Weights of a small mixture-of-experts language model, trained from scratch on English Wikipedia.
Size: 12 layers, width 256, vocabulary 3054, 148M parameters.
Training: 1543M tokens, 11773 steps.
Below are experts of layer 4 (counted from 0) of a mixture-of-experts language model. Rows are named router (the router's row for the expert), gate (a neuron's input weights, with its number), up (a neuron's input weights, with its number) and show model dimensions 0-255. Each number is 128 + 32 x the weight over its row's rms, rounded and kept within 0 to 255. Numbers have three digits each.
Before each expert's rows: "comes after" lists some tokens at least twice as common just before its tokens as in all text; "mostly gets" lists some tokens that are sent to it at least half of the time. This comes from a sample of Wikipedia text that the model never trained on. Tokens count by the router's weight.

# expert 243
comes after: "\n", ")\n", " |\n", " one", ".\n", "s"
mostly gets: " of", " including", " among", " include", " for"
router:184142152156140107086183159130130100099077091135194172171082140150082081158138088115094133118094114146082158119156163131128089127130121127121215149135122101110177127130162155085130096138128123143067110044125170142123120129115117125131136121136085133108097070162160158186113153108112116157142079065153166112114132145106142124138126081144068058126179130141101162185167182149086122091121152104241114073129133163132083111101140111182166160095169091104116132095180114147121142133084117175144114135144107124121128108158149161161114135158171159126188147155121112160174158145079037130134067130129157177100131175170130126123100108156111138083132093123101098166140158138219111161143085119160105066182116126130153108162113161094070129087065121141150088138158082135150156099088126
gate0:139146129077140088121118160105105109135140193145112133106158105110106082121098169126099092121142146080056124108123139108100114092106147110178114122145117138141075155081101136129213132100078121064120180128118107138175140130144138144137120044113071164080141119145183137141141158120159116114149185117137056085136109132153170060170177074134131151117155180167123062139089076119102090143160140161167167121106137133108116134158133172136101094143102120108106117102182118131151152129081117078142144097172116131109096126119083120093068154137092138154127108131112151116156142169168129156165187111155140061108089172034134083133151148081100064148112111159124156156115123133127164113158147101095150102186166103057103193105159092108079177138121220087162176110137064117148170158147173
up0:111143149135085158185133088136116125137092083086120121116104143118127116091105135122154125175167180109118155137064102128128139103098117121190099203107104108156094149112162163153155147098172114104163084159170176133055164093111145137164116137174065131086129127119122116148118088136119116147143109086115168121082179093168100081159106095149175158077157166118141129126166161111100105178173158136095096105075066156157155156130108095163129133116111119119122112126093143110162152117145145179133075065172134121183142071178136068136143131157157114149127104122164086081104098128187110178158088157138078082140110094140163061157150211168164154123166134185176063147137153123152132178054077101195104141115145141110100150117163123114072120104087154182124124144213153177144151127109089

# expert 88
comes after: "ed", "ated", "ing", "s", "ted", "ation"
mostly gets: " from", " by", " From", " between", " through", " during"
router:163068101165126142116169088108128090063139070132177118124099081099124115133134106091084127123118120102085121151113108115164054107104138168113168157139178129107171117105126132112122123154160116118132114049107115151101177121161088129127104134110118147076118140121114127145090139160160118170114110150178100125079117180120154129143123111165129131104120088160131163155121190175063125071167123091196114113110132137163110092081100096158136171145127101127116155101139157146150173146094126151127106129144150146090191089165139162116102148101186140133164140122132126159176191129148098184081085141135158192134157157155072133153110165100113153097162059155073074135099212175200085190145095126169112080120091122140126113116134113075111146108051050170181120116114119172159160093059061
gate0:119139086130068132154180206092168132120120139125067097171161184140156156116121121145021068181160142151123109136134168126119136065105103120115185163125157145164190100154131083152180122160118173101182087165098152138127109065189160103093152128099078137136126075118094177148135154132155127148160130156078135136075123142130207173146110102103156117096182127151140061124145074145058123092155092144104128075163123113072128144097130141165113148146099141164108171158100165105143177114128138137139146116148157123122101140118184143042152142156111094130137141153160167156124103131055102099155119148128138191101192127083069112095077131158071148106135166123128115099094137165128172088116117142118169127144141112119142086116131117090172074143159113173216098118156105137118136105137165
up0:204105092136185118093140127149129118103092060144126171154120045118089141118162135076173127116110063080103112114063116090068126159110151137143084089114132076131094092141158164102087110135172055156114063174169081096109137136116117139134129154104135115091139147139053166183110085147142090145108099197137110178143145145114069129155151176152131111124035123131099097164136108128139189134118099152093148088168142107165158115177124088114067104104177101061136093155112162116150163118127147138111104117111147128078140146141084162172112142160090158148159104106171110179130110079115133144126126109109067120122169075157167106177161113135129078116187095139124182148141123100148123096061128081114168114086134144100110129080132096078082128116077097117096163156153103132132129096055114

# expert 114
comes after: " C", " H", " K", " c", " T", " A"
mostly gets: "av", " Liber", " Nav", " Dav", " sk", " Cap"
router:139196133170160120135155116098107161135083084072156164158137098139060147107114112110135145118130133121053191108115112129171095118168121116102149134167169126149142133134099151112096107121132119097102166121131145178101172126134050091092127160102152157158162108133134142198150107113151130159120124179139136147095104153097138130149092111137135052116180150191103167183149143102118123085149112054202140084106144102110101109137075123210119153114128143088089125127137174113102104153087105134152091134128172092146077138143145156095116119131150110135208107180151167100142139152027140151072099175111153119097171101152110147182117113126179153107156118119087104165127179163163123189113108168176075126165093083163108138102165134059047179112154136129148084132139042102141145105159146
gate0:156129104101110134096140158107138103107100163153150062123128138076132151114108119098165172168174090130100119113104160149091120158148096105060203125097095151130150180127063114168167089109164122180132083129150095194110198110164109139095149080154139110142110166103153117133186086099125101134112144145133136137069169119120131128117099152139173155094138145134106179138150162070110177137153108162134085190169133156136118118146150099174068203111171135120167103145170112078116131102140089113160091165067095118132105124115131083137168216150128107141124165139078132175157124138152166154119085162125059147129140119215104090100165136186115169165175121133086141152082089176102075121175136095166101151116150072105084075156104135181144175057110141118145160078145107162148140144102164
up0:049117167149220114176127104098151157118098135115090086088107140148189145130101103089134120092158136081071127117153118099152096184069140141160092138200172098081064131146221165160111139150143094156138081165099115115139151108130149065127132155081108145103131182139112142148107164129142136141134155131158133124129090223127123111072133137088147174135132141123146150092127131104184160109117165085096124100120081123124180133128137162131141122126136127128109094196127136125151122144077116176136191086132182114113129127153154120132144154136114071117147114215146088131128123166111096123211065108139149086161121145170137092110124118101157104113182107093110158129136182097099163110203179101048176161063120172104092136152180127142145118137166123120129081122114196071130101117136106